config.yaml
num_hidden_layers: 10
d_shared_expert: 0
hidden_act: "squared_relu"
init_std_router: 0.0398
beta1: 0.9
beta2: 0.99
train_tokens: 368800000
Below are experts of layer 5 (counted from 0) of a mixture-of-experts language model. Rows are named router (the router's row for the expert), up (a neuron's input weights, with its number) and show model dimensions 0-255. Each number is 500 + 25 x the weight over its row's rms, rounded and kept within 0 to 999. Numbers have three digits each.
After each expert's rows: "gets" lists some tokens that make up at least twice as much of what it gets as of all text. This comes from a sample of Wikipedia text that the model never trained on. Tokens count by the router's weight.

# expert 13
router:518529478498493477481471497455486502478529491481472511547503513511465445499484491549510535462524490476498480484507485497507497481474481478480460496501506513532512489512528476521496441502489536487484474456462476495515491480475537475503499498458499488549498462526530525464497479515473495513530534473482503500508474516533527493459480493483512482521446452486502491528494444492547467512523499479475528493538523512501517511516493504519506558472479512465503509535502508500473520545489480494547543477492501475551494512501528542516477469505523470484497556471488488506533474513487522469457490502496465550478483464489505506536486504483539461495496512546536456467524457530511481520484464498489521478497438520507480487464513504545510500479489478521453541483513551521506515478482496
up4:508540519499486522529449502543517488451508527558535513504565509526477506477493511477499495510546500494546509472494526519520500514469500475480518527481499507465523516502504510435474539519523496537477514521522505508546501443515501515471498474467508474502522466537528516483504496490540493499464520467481504531505478507456475489478474504499463488487503505463444521516521483512483474518525542496499483501482491500547512489499456489492455504485511487511500511576486505514526496493516435517510482513492514520518522521490520479465534517461514439497505516449510506498508481520511524533482455522507537509551478474537488523471531460514514520497478459466520493529540500483469496524503512532540520501516526497489529504529478480472502514533553557515512470503499487485530503480467509
up5:500485492514503533502491473464480545473488478535491459507506507494510456506479522502490491486488503516518463485507479546518479511482479480478463484503482462513491455490476519478492472518465513540519513454555465504511502437527458523538557528495540464501511512485482473471454497504472511479530506510466502493477476510490469525563497481516526502523504529462535483499471489517502497531508493485500536503480491495527535503505506512511503446489514485516497467460473515526492533528510534451530493524537518530461488482522530525502513492450500479492481471494512507539503498535493509479524515480470487457464502531494466523525527460470449504524470511527506466518543488476482492527531524506500509460475491493428531484485514506490478515535532531488440486483517452480546484514514523
up6:527504495516481508485475516473517508501479545552506526484528491473498458488512474462530483479534491488550499515495495511460468535516514477486525576471509451519437511519496476436469508487523455472480523549520478498529544543509549488474541523515511500512533471535461531487462538483484482485489485431535549431481486521516455521498519508490491519512506502497506478465507500505467463485507486503513469513505491477524474487527487474451526518504496488494524523511503472508504487487487496521500503498541520522502512485482486512498530497512489485485531508511456503505479496501489507480500525532535508465542465476536531501489510509506514482465492479515450452469467482465524480481516498516527483496490539512486568513533513479500479514518496505508491513500433537470499494498485504
gets: ".", " P", " M", " B", " R", " D"

# expert 2
router:460511529543488497512501525507519453517501509459491506510475492495535557488499511506480512513504503520507508519446513528462471510472520512504484510460513465508426489509519499458495480487455527522510543514554474519469509484491468531524493440514499490500493484507489506464508528501544558501488518498508521487495493523487504516493509503484488503486556477541494513530521524515511481529462513527517493504467499492481486458500430455510468468515431511518495497519511474495451500487522497491463485467500474479503502505461535495428526555491514483498546480501515505501521494467502533467533561483497529502510509525535525516522521530543507540505477468491498524521483466506463503497490501454500505463490527503498518487510524505432486510492519504513503474510444496472530497505455506
up9:514512505493535527516497521549486508497513523529520513502539500490474518523497474491455498461521527537557497482499469502514466505460465506529508578493505513473527495512510482482495529522486489503501486495478550507544478526489492469475463493503482512512497529486496518517523530514500461485512552506491509476559516477520538512542516541484552476495501501511559527485489510504490495521509488547524503501511506523527473519496540503485487531521465506524528522533462477507528471514538504532535495492480501504505525496512487461485495509498519489486482512519457475536457475530504492472516523446438517523489514465492503480497494503441505502471490481490498506505579559501541470495493491522517473466475507521525488501461486526522476503468471449514540533461501519471535519529450518
up10:503493468535491476515497518477510503468454527508480534485473519477475520476527519542496523478509483510505487490503477507498507529520463462528508511488482519537511512474511455506487500522517529499515516534473524582548500506525475531522493506495487490499507540488525493497496521519492508459506476493486528459491516556451469487497519484513486498533474505508530483522462464497528526494513478498460477484466497428551506531452484472473507500529475474479463476528497479455523522476528493518515506465517523479442508522493480492490489487525527512514515523481511499536492423476529458486518467493527502460510527505491481499497451519455492496496563502538524516501500497467504482526521487505484505477499497511541502529548540474509514467484522441456519483489481455475516552508519495
up11:531496505466495512480480484537533524500507492545475481523518496505520524521482499504501478474477526494487461476534516518510506499524502497505518531528507505512496486481491482490532534530525476526485474508460532500530523422481524451511497474478491518456536521505462496539490511495474505501494538493490476484470497510489498503473501490504472493494497540511468452464484442462517491482479481525475482497533498496562474489522489507447483529518510475499508524516496501510540473532507469517503547487479500461459490500493448493493533493480438546526505466505475510514486452455508497493468513512483540531534488494517501471464499496554475491511510523495497501544482500542493527502447519520534517510471549538514473536430475475492486481498457517477564531496461505468510511479531494
gets: " in", " by", " with", " to", " for", " on"

# expert 1
router:532462499529478522494524505488466486549467478543500505483518514486518466491470513487509479530530490526492514524584515533500511550482486509477508515530466499458567520492516496541520522479504499465512477505529462496525487472452509486522546482515509442475470501519523475486453491516534469528467479483450501567498512534523499521513529508471538506492517509485494501507505469493497534494529489493489477512488481503477498505495504489536514520478518495494464474475479508513514487493505448505498516499488482499477531518494550510516490520494526472527483472491511540495474531509523521479510497475539530530515492505472459554476482460478491540500484473472462439514529519505475534543555493451478513475476459486527507506468491535506520491473476519485463509457471518509503482501543508
up7:513536502556496519544492504502457492493501506513543471502467518491451519539519496539470494499480469490497469500491491456486499494470488509505483515544486464517487508492466478471511469505477501477486499486484541514467460478530500505541523474449472505487472487506429488505467515461471501501496529481484493506476489514497461516514531511504517516520509553494514502481493502474498483515483519520512514553509479517516496504527488489507527503508492519484457502519502496540512557514479458487504497499524525518517490508500496487502537497480499538443517542473504498495475524522466449476495495452436476538515474495499487529461537473480529501468490531502469465563527458500527444555553492481513513460489487491513545509478449508528492502464534513494516507530499462512491530447510532
up8:513526496501483514504489498481504510516503478530521494492561456540458499537477464492534535495521536518486450528502488519483459503503522499536466516508482532561467516487502509508539499483501553539497534495486495493529476496497502493462518496499504470507501465522473535486474514461509510490520474452512538502443456490514525515464494517518477503518486483514519523494470486574509455473493535512543466495480527516510492505524549509474516523512489470502496552511481490468500462530518533522479545476516501512453530450492476495531512500500422486439516522494511488485493512535461467506489520473532507521495515457479508495501483514484518546501494509531520472523486495491532503504492476523502464528516482547492470476504503524447489542492488498536495459481491476515530494486459508
up9:480474478492485517470491446511491516463522503497479523476526464539469497487540468527537502547493497445519499495503499545529495480533488492501491538525500504487478483495477465463515488499502478508524518463522496549525456518490486496481512525475498501509507511508517521481572504466507580481467493530479525503543510515493509435492490506516495504491473483539520513524499477489514479494501503498502457543436504485542500525456507496471505519467464450520468520506535529449474478481518478548485455463477484490466487488531507514448488469507519504509510500531512524495526495486482493503480533513512519521525480527508523444483519494530505488517539501489533455525473505491540522503516506526479508521539508508494484479514479485501541545494504453477469472480463491506488526547490546
gets: " \"", " =\n\n", "/", "–", " |\n", " "

# expert 11
router:491519509503471528466482524496461538485503494490524475490492503518500484487520521511491426529533540529460523497509493503521504557473506492499515516503531534532530523504467498555506508494509490514463487538496497500483474482496493493533526510545468538505491467525458510485524466464525441494518480465505494483443523534480525528495489525493506522487497533491511497470480536515482479462551477508519527512516514531528518512483480499534510486469497489480494505473493514451476523510513494438513508521502499474497503514493467551465524506467460500462501518480479479469500518509486534503552522531536471475503504474513465499486511487545549515540520551482513530528529499512479526470531535540473486520541467502492533498468464518446452455467510496509512516526501526504530479509479457
up8:520495507484488511499440473467512523513549518488504523475540520501463494476549491516505485502509522507542498517490546502519524519516483523486545497478487487491473488505477459488481485504507537470488543486528529467470471477481492545508475464490513465493500519500528477500489508453508516485482501471527505528497475491512531509471468442472464475510491513497522474529505497580514519496483508493495516491494494478488502468473450528509498485510491508498500515492518483458461516535504493466506522497528510549521482522467525518478454493584486504558475479489530488518490533477466488435504517517495447492521502557506487557519503527469498515492496527503457480470474453483496472519497512457510474467488484500498512531508508495498494493531500502563485454513480516528486561535482524
up9:478527526521519431480488544488474512513531500476529522494488507494495517530528520474488477501477475447523482493491468528520469461495479506505480495523453495552517502484507450510461513534500467482541492490465502502492506508522528520498455508520503508502522495533507524515533503488453485531508563479508505478565485482505489493524472495482501536488533481488513492504504502534498489504498469527516502522469482500519467460491531440517525521497511433517512511554483456485539524520503475500469490506488501585494493486494524488475489517516517507464511471527494499544488495544464516490457462514509492479503524528502484488521546519518505473464486476500500475549510485483462459525490468446499492441509488532494503533504494542527523493495484487485492501474475493496556518545486538
up10:505476558499500507475501485502494497508504488516511470532495531463543518440488544464514486521462487495530472503522479515486451475517503497506508515492494456455503490505469490497526490543512515456488500503461559482510451482517473477493518492439550512523523508501496471503560515495482529489520527496507468496482512523518490505522490486544486471474516521477532493511493493542534497507492489466505524492499458495539511483466488530467524514512442485493460506509524472482513430502524510483494537476537519536461507482515495505498517511479509499541491440523476469489510468473492505504532465499445545524507476531525537471526517492520470481519473462522518492476529484471493539511462494481468498547478495486513502495481536515469528516494574522496517449500499518495498461485499519
gets: " (", " |", "==", " had", " has", " have"

# expert 15
router:502502525506496500519518548504494482517489512531499529496493519550478502499472503487517503494473544545504497522557518479517488512492501471543514512496519525483485454451495496497476499501509519488539470489466488509472498467555433475494501528475516507490487477494496513508545507530487508492517494481526515511490499458469493547488456491520503486478549497509547506547454506494456523485510505478559505488519489511525513515516562529499546473460478483462535458506480485503526513532477497534484490491468481532533469494552439437501483498514546515540516512467472499477519504471498516494507460460488541445505474494530497500524492477468493492488521528489513458475528512543506492521531552530492466506509509498481466502491525538494501474516467528474495445504507478507481498473510478
up5:549493513519539484476483507489521556494489494452517516524490513533540501495507508476478468557506492516516521499460538488483539480524525503501488498519504530515465490488541468503513537512495530512467508460497492500473463471537500487475479474464529474478502554507534559510536516485505469507484497530525477522500517488520465516533470486464506507472545529548479484542515494508464482506529497496507512506527505530522485549494555510542506466526473518503528512500508495514519531513518501478522455483509514500481506503513470497517491480527536507492470487467502502509501526465499493501499526513490445523522460473482471484540534488489489479469447459477509505512508569510528527537504583482521517501502515455514465464514485495503468480496529538522514497492528498468483537512440485
up6:501512516495544506478518509492490502441507506519495487528492492508550497478509517492519523504503502513503545484492474462476479480533551481528511548459498534474504486481539482503536517503504518535487513491487470495465529521548504519488505435533486498465475531525526538510482490451449514479458532516453459506538526493492489502492530476538475500498558518503566501502499472486518486483524505503506507509476507497510498459521489487486501487496509497487504487526494494478491520511517450474490517523520525524472522521526481493450474509519522475490493540522439507458500503495445466503443507515519482477500492536553478503519490462486507485512479452513496543501532471515501530525548459493518529534550484504516474548489501462534476518547504474476451492504523521493497523508487461
up7:514434495523506494518498506467491490518483466525507500521504519512481498510485491518527491524477499543501484490504471513497534516530482445480485502482521511498507413491494499489480495468516546506502495518464562505501492497497495497531531432465496469501504507500477518509532552542467515471488482527533493492453507509527513524518481486485477504533471522498532480458509452528529510511491525508472520492497434491505496504475508470536492520475487495484536507502485512556507509514502478479502523482514531525508445493515484515499517495500529500447499504527499476526439514498515484530477479491484517527538529532487507487492518531533503520512490476449517487507420505484499474544513511500526512416494433509479518498470541530493495460544469513498468490534490510513501513460470503
gets: "|", " |", ";", "on", "ot", "er"

# expert 4
router:529480511496519496495476528482522504521458488486503517464490472512495474503463514468501469498507534548479532532503467464506515522467487530505479506473494532473475486479538487528510532501460490450483505521513481504514493522498550453491504524535473543479528519480467502498520507476490473454498459493485526549492498486461479461486492514537541521505517482502505495468482489523531485540516444465519489465479512508485477504482501511515543507532510527504515471498521511496481516457488443498523447448467527468491478445542526528537478513521488534503498473477499550500528529515486499529512509484497464471490468506490528475472511478493459539489486494518485509497525540501529465554531518484533453483513542515522484478496519455515524499563486498506534498512506471549471477485475500
up8:547522504504515483522500507499514526536496521484526516461484498511498513491506475514510510490461512507491527453520504495506500533469501522491488494509474530523478484497514524527536518490503491526466506515500512486453486483499500501529516493493477468472488507466532511498476529498524521477543496499500497442495503537476488448482505510494508535468497502510573465518505455494529521511482518446555555473467476508488517510490494501503504568474516478538531497456511460475497477498522500454513541473546487484482495511502419526474493509503486440483459480480484522501527476471483449501461519514517503483527507545458463499489470519470529532501447515496470501485480469444506511517474512535465500452479502529490494499494502472510441460476490471503491500564497493541504488479519493
up9:470504523517472474517493477475529497466447522472455476483512520487498518459494508523504488564486517515534512518519509496538485490494479443546493484484492502525492509490463484525518458523494564558513502504502491485510486464524542525496524503491492487461497474534485497487483516490487500557469508462463483471549538492496503513501459482506489532461489536500505526520499482496484502499463516443497533528490425517535549499489473506508501490496484513491528501482552493523542507470511510558496534458507479505486515522501479460468530525546500504484452463476520498483502489524481482480504496499503462480484472548481505518487475487459493487498499504434480473533508490501468493509502563524532502504471472471512486507549489490482536523487529492514521514535511498517489538511466519
up10:517508553489462465495496461507460505534511511544494502450524479522487494498507456510522544487441511482489520495506492512530524522487512487482511511525511491460503486534498470528513510515447456533509526490511570520466498451518530499516497517500523475519568508477486509484525510469461490445542495488519493485504453502511482470496510497473529531495489548474519470536492476469566516503502489516550497495499493506498493456516489518512475519461504486507517520472468494474514499514501520463494474480528525508504485485507483515475482452521518492504448458505541520527512504483501463448462494512492474511486494467554425533515516515494514534464521523532470498513507481479511527539498485465500493523509499502485512483512469492459506489492513525511435463515474495499511550474504502
gets: "0", "2", "1", "3", "5", "9"

# expert 12
router:455507544496497467499488443506494488517521487503508497526491533504488520491498455538503540559474510474537479487465516485498515472509492513453483501544488520493498526492488515543497513453522497501470491499477483500512505492545500489493524524530498499518488512471554490507539495482528461456466495522533479473485467508505493517502495495504519528520483521472529539545520515544487499499487498497449507490473510494546471540508533496502510462531470520515498488560539536470481485533492514545501498555485553463525491520445514522480546551517498543513475497462490475464494506514459509521479477501516478521532476524483470493507509494509481524461476490501491515511439493547487496507513508522498507494498455477510519557485539503490508485532527530488515536448550476466510526512471501
up1:545462501450523543540501505498488481540497509472498510500454484479499522516473562476488465453498492503459507528535540521513496458502538478556541496512546550515480502515526521499500519531525492507488506510506519515481493508487489525532447465494512482503480487508518498485422463552478507499490524510460497512482490449518483504473527547535517450554515492488480477515511469495524506492512500495552530496553494513522497545518481521524509487485493516468506517456473511524504510485498509484467530511535495492499475470503491471459450457514478494528505482501524521538481513493527478507506507507491526474467485481462522524499493542479499490491495525501480513509502515480544508479516504493528534506466571535461548452493516502521507527488523459486502494494516529517490527463496493
up2:509468470528536508475435486494497553508476506519449533445536478541483547497550485510495509515505483546518504515516490494537500526500488512513520533457532520485516499495483496519533488520454499491479467473493460503504494492513514513527493533478555512505479525500496498527506473452487521499522484489534495508499495501503536484482489542472533504497493488545511515492505495465496513533478499507488484527537516504543441496491469498467531490483483527446487496484528517442546494526494476427471475469479492478489520486490467489484493495495475479496532520509502483485525463509470518465506496508510513494507533541506482495479457532504528494466463527464483457488524480477478463544485533496477498529520563469476453519457484492515490465506532492501509452508504533486479532503449519
up3:504501485503485470489483487511482525518516528481501501486446503526483504474464511498545518508474490472499496526521524503451496499462484507520572492490464499480471469489512460541530460471528517495533486494503506497512517466506484497517515506485499497511511484511507528485520498465498549478492536494543541452512478488494501499502470506498490460490459500478474497473513474536473505512522474449499483556534469482487501507515501519491496522484472518531506505562489490413528493529473475499489455492503519550475482538515501524502534506522486514518467478492531494501512530548447440435481473507458509474519438539473435486526512502528522473464488513523453464505473502490488542486533540518539512476476484506538516506500514501503469504492517494525478512493500495470482498483478509
gets: ",", "),", ";", "\",", ")", " –"

# expert 14
router:479504505506490524471509515478487505501469435491491447514547480487503565486530473467494526513487509473476492474459546500454490510452483488536501482502541510490501487485464470503530491506488503498523512448501454475460508448463496528474507515463509505487526552482479525509464502474504499476558509521482482492467470501544502497474507484522475524489526484483491482447494506532542509579482506520473516503480515485487534475485476496503471508524477543520529473532532480486529518506507485490493502539507496487477469484512529480510478455517539455549451496491492524459445483501542498490517511509489516483525470509532472495460488503476500481548536496521477523526495480503502463465524508456501492502521509519494516496487481498514502512497515479498486516507471517476503571482521556
up7:519532494508492490483510513467528547471452480491489509535511536487498450523511540482475487464501481481487507454556429478500495484481487479515464484489493461526501506530467504488503489489537502514496501480519484500526502483499505457502529477499482482438494504533492540496523504494527466515511513522520493493495497476462486500496455493460537487483439502494480490511490498501439477495519497525512463503502493509493477539516471497512518505449476495526506508540503569518503505469515507509550509480469502465500515495500526528492497457523474479480498518502540537508521528487476516535531519493473513495463490461459486454509479497475499478520531543517506465534532525520496536518509482497494497487512452447459482463457508515546507503482446467496482487485502512519546476471430460
up8:527506476519541482496508512517526520500496532499498502492525471483541462493556498500476493437512473466549564508529462529468489506491505528528501509528528479521518527465488518492479513490514481526472530475467496480509522494534559481485496482534505487513470544454516520481512511539449491458513504507513500509530486467497469463523517485505512518511523472558494510496509500515500473513541490483518461505475536530511498496503492498526520525504505547491482538512519506512462465485531540534471463479499495495500501503529491460506539453498468526504518506516435497522503471527477506529518490471493514451487563519509501507444497450518502493481505508506501460482507512473518486527501478541507432457477453511490521508508492489535516556489510487550517535481504507498477486483459501
up9:522524512511477540492493512503527498458496475514502492467496461505480505491513538490516471539507515508495463481506521462566477457474517535493493543488450486514502490512461502453499501486509469509514484499506476514531478501552510489530514452479543551497498499542504487505553507484523493500456498490484507487473486524533448480460456533491532512505512469519519528514490458479482508514513490469508533535545473465526430503462470457500469495534449486498484522503470550542562508529499512470527489512512508460493499500513516496506513469470467542484468526521523479493530499490509518528491489487446515490502508482476526523469477503543559504526490528521541513477510443497496497508507532473509489466512499481490502532511469477522509489477525494519529476478546475500473500495496517
gets: " the", " a", " The", "'s", " his", "The"

# expert 0
router:490492485469497503513478495496532509494521523461517538476494545484493494511515530504477493498477481455491485470493488467507491505534503468469472515516443449522500485478469506490474529485571477517455512518534525519522487533523528483474510521477493496547453536523503497486494502494460456500494538470520512488474501468522532475495511504499520475511487528514542513456522524514457495507519511451473518526504505518453511485491548470531514507479500488514495491494461494526545522519488539500507532453502556465449469451479476476510510465515494467479509479512482488508457525471556502508527484511540493504477515543505516484535507516456474471515537501549526483517554521480526509495507501507513493498547556493497506456548485485568525530521479506491500508509493503471503501478497501
up7:484497462510487438520495537486536495531512429529500444513447492524494470486533493516463499492469490492454408538505504540539502569474521490455508460505504484539492456489498515462492510510487569527506514496503458531532472483494484500508489487473514520492503491507533490477492468515514517484504479505456506522519523503468518509510539520449540505505518505503512512479460481504535496511482516526508471523463493482537494542470543466533464515439532509481473493501510479537523516479481502522512505527511456498505470500499476527503489501510484503499521482473497520491499489523480503475533516499501503502466503458479497485499500466523527497518495533484480524531522498508464497487485533476551502479510496486488471490462498528473487448451490498505498480465441496508531534487504508
up8:505500506516462515500513492468517531509506478493538495490502501494441520491489491475491501508531546518533458450501525512492526477524473506501532519515485481512487501489487480495516482526521484549483494440480493510505457506506537496509467500526464511471503470453459536532559507531505525505479545491527510461472486521484494494516459545523484513538477516498490486459481511516481482481518453542556463498477476513509504489482531550499525507492474484539498484514516506493513463554467475479536510542464446480524518476532521487524513488512486461491517510495475501538527507497531479512486477495501513511464517530511467455516526506439518521467450471466481500500503504486519515481496499531466483500459446536467510508548483480518503511533550472476453477497492493460498455483503511
up9:498522548515527472490533542479444499489470511562461538539464509545515502470501495527556506511518484481483491462512496548501479525480519508529516497506483573511468518493517502516492487517504489502521489478493492511455522513532503494508528479510549528484513477531483492500483501472531513520529476508537542485490463528503489486514501501504472516475503505518504494496523495507525472514464531481547548489505503496538453513521473482526513489505532511535482497494569475480508473500525526522523497471485484495547507470477503531459506511499477463503536525474491475468499481552474510537528496508515526471522512466506505490484482476504521569495484501437498502471521505479456475466488491502483469492478471475467480489470506481437485531510501462527475538490462513521442503496481525
gets: " he", "5", "6", " He", "4", "8"

# expert 8
router:512511503481512532528515534483491498488457489498487532512528455560455462540474525509501491498511510510464488533523472517493499533486546525530516484519519473488525546498468483489512522533533487492477489511491485474497525473492505512473495486484523523484518484483469529527506544463494502537543519502517493518559512475443558489513541478509481526478486462478479501530509540484480493535541476500495531492504534453527522543498482495439544467501504462518516501455505496470479520501483508549502492497507514448451491540499511479442489518479498523467442534508490513497535488523489470487509488510492496496525509464543520526498497481482472534474507493518555476500509502522490553470461492509513478489525481490542489489483512471505522511501469526488570533499496482496483489484464488
up12:500500499518484505505535547494521486475491453485507499492480510475503514498543471535510484508480539499543477505528486511511499532515479479449498509507508525524503507535505516453506512538480502530492502527521456552531505542536476477477519542500509578515546519499522506506481474516513542508523507491484547570445490488480506505485469487490509531527499480496512473532462514505456505490449539456478496520491462500476466510472481517512480476496526489524505540535532494466530492478484542509492498514518488510459497471531485521491479471541459474535534507490476477509532460518520490505556530503468515518478519525537481466468506523470438494474505483523517484507477508501473458522529491520463518505519550514475478485498512490487474507497493462477512477528522523478543492493519451
up13:495449518503484486471491489492474462533503469480481508512531470479497487476477525529493564512467476529502512519492540454486526489465525477544532501483492462529487498562525498504538538513478530531472487491528499471510486513481484484488529496454548505512495509470531532533480530485487491525502502509481475509466488512491498514503495488547451463483496500458506481489532508507472460502462486419487524532510520494511494497521493538471506496469485515479481487432517492517493494495507498476520492491514533480533463520469482499477500504497493472452460486499510451482506487525508522521495554491505501525506508498516470502504471486491464478525468536486499535480466508537507519492555493493532568525504487522478476513545520488525486490509509491533458471516473543429509552489511478
up14:486505507522492509478514498509520485460440486464493490503435532485536507493510508452521501528504506534489511511527490474534486513482495503510474517452509513530507495552474502439479457532513468493460508447517521527523498474491485557510462477489445501458494484511459497521574473512503507476521521472564474489484489496492539450504515535498500501522484494474474511488507502497497478499464508458500528506455489501495482532500479487522464481521507519488527514462525497528521455513548506481475506467527506564495481518493510503486510478543470514496497533483498513483494491510509494495486469497496502482483464535505464497505548471451512486523519529508456495530501466508486501553523471456486521489457528547512475493473510523558473496505515530511489490514448491480513542480512510
gets: " ", "1", "′", "°", "SI", " October"

# expert 10
router:479474459468538524504472490490511568483529487515496514515504503517509527549455509543537540518441514485506503463475525505562478507515562506469508476526497515464440473443518490456471521525534526489475515480501531495504504496506494539508467512499475548506498549511494499525521470476527502503501460493495497531480521473523473518493485484520496467503560503511523516532464498497459519518481504544500502500515551529486485486481467543467482496539486529466512517444465516523524527492509530534496496499539497520467518491499477509484488504448494529537492516501510469489516506491509487510523496483497530444532519489498483513495508489508497506498478486493465517530482527532501509470480501495529529480472462476475479474469493452486490469533535482468486454519503467502443486492518503
up12:545499510516492467531532520514502471504489527508440435520463495492513481531505512538509495485516510504492450483528485507502488498497507491486487504502483513497453492517494474488483472501535509516470515503508490546515477481545509513479507509499486481455520462481504545497492470487444442505477492497506506463493486519495453493514498484473486501502545480514528543463488484530573547482496492479513510470463465507480503488517504529500472497514499469454453549500500527516506497499463528509489514521514520499502547508490507470526486446525461491481521464436513500519514475500472513487521570454515509475474548478516525503474494478493491472498534456491463451499502463505485477484481448491536422513523531493510505468513490539489509469505548496494536508485504500515513500477514527
up13:512501510507508481524461476528510511485469514484463531471472508471489518516524524508493473527503426461516516473519503449493507526474456506523492493508482501498511461518492443509483482496516494471456495543456510503483487486512527492484575506493509475498509531550476554450525479529500532500477559433543510528500495494472488503498509500523498489496503511482497515470513523519526509505535470482523492494506499431509528534474541512544502478515496513538518497471501505515524502479511502468535508498532492552501521516479502444490499490565504510520490488507541497496538480555487499486492477495526521516485485482535502499457490458532522511462494546546470486536541504547511558489494538492512510501534506496507536493471502467521515498524475504487535503510485505511533519459501500
up14:535506495495514480513527497513504507484523511508508516515456476526485496482493499507494493489510484478525480502492457484521539500485474451468525491529514507534555492484530459514453459512453523498503469489516478543540481483484522448497506500489512478513503459513495478469501496477507545505490582469488471489530484510498399492486511518528480496504504500500496535498469493543510492488502496500507531517514464490523468488540508463482482537497527516521438518531526493530565467519510502481469469489519510504508493515470479471465534451493484490505524484509478497523488502544537459522492509506474506470514457478489450512498450516445496526487502478532476427489479503463484484485511491495512476477477504485512506519454484517532492514509506483480498493495455469512491528463559503
gets: " and", " is", " was", " or", "ing", " but"

# expert 5
router:497488494491529526526487511499508476519477477505530515522489461504467432527456515488503490502482517554486516486496502509518461544522533453524476505487489513505500487507504491546499561491499488516451495512538456493476469541500500505538476520507495505472468469479486490483496471514505510489496499464459486519571491482514471501522464494535500479507470481520500496516518522430517503468531508482523522535492527505500520521498487484438517534500504470494507539483508491478491493505469472516502482486477535503510484498506523473480479483544506516492511490532449505498491532487521514458484531498532486504549525507502524489502477472546482547484528500503494454464539547524495524470427558523513524508494561502523524484453485471533510456488483500505480519542516538547505486509474521
up5:519487505481494494535509488524482490511515475506488458446507507528504515503508502498496536488520484524525497509534523508516501499458568513461522490510504505469502502513489506473509479482512540472528523446518499524479511528490494554501489528451520550536493513498521522496500511501514537497466516479557504515489485492506505490502533570509506464526497518508517465464476516518494512514470464474495540530534529526477507554483516499452476453489536474462499501516505543450479522518513510492507474506527506541461524493512488458482510489465444533499505519467559522538480484503490473441532505493505488507537519516517491524494493522478531507483530537502475484525474519503506479500515547468509510519496485502485518495457507455500512510484523516479505433539504506524575519547460487
up6:495502478525526471513486477443470493425530530525494480499504494544498476525520524528530504490526490471506441521448520479498485504509513507508559508486497444537495491496525484493523498496537515490517489523519529526491515504504482554469544481463478495485473497520482515509513482506501592483496534498487517510493477554469465540470474521501498467555477544469504545472471495494475475497521507515489482526496517459532483476484504471488462495493485439499481494530507491520502510504497504500485489511518502509477494485453509532510535466501536445459504529498524480488502489486499514475484495521506475477531540490502521456516527507476485501477484507508483439477471544443509502476484488515498491458451496537555477526539507510495514503528521499506469476518456519495498496502519520
up7:484491495505514493469537546498474479513530506481463454485503494474505486499473501499485460503475537455485506482494508513482525510531461500520457487539458509527470475465458505474508490499474496506552546516464530485524537493504489507529574480522448483456524525487497486505502529532490490468479560496496488488492499488501477497500499492548500536491540509481514511508446512517504497484458440503490472552490467466501504515534481471544504520525504473502487494501561496515547527531485487535530511499480520459511521480474468498529480502509501518549527456488528481483486507529473487497493516510457556454531485504524503505514537443510542506521538543484497506488482518488552501535480490521513462498484499492475508547505489547505507498489533522481506505470490469500475524506495531
gets: "\n", " |\n", " States", ")\n", "\n\n", ")"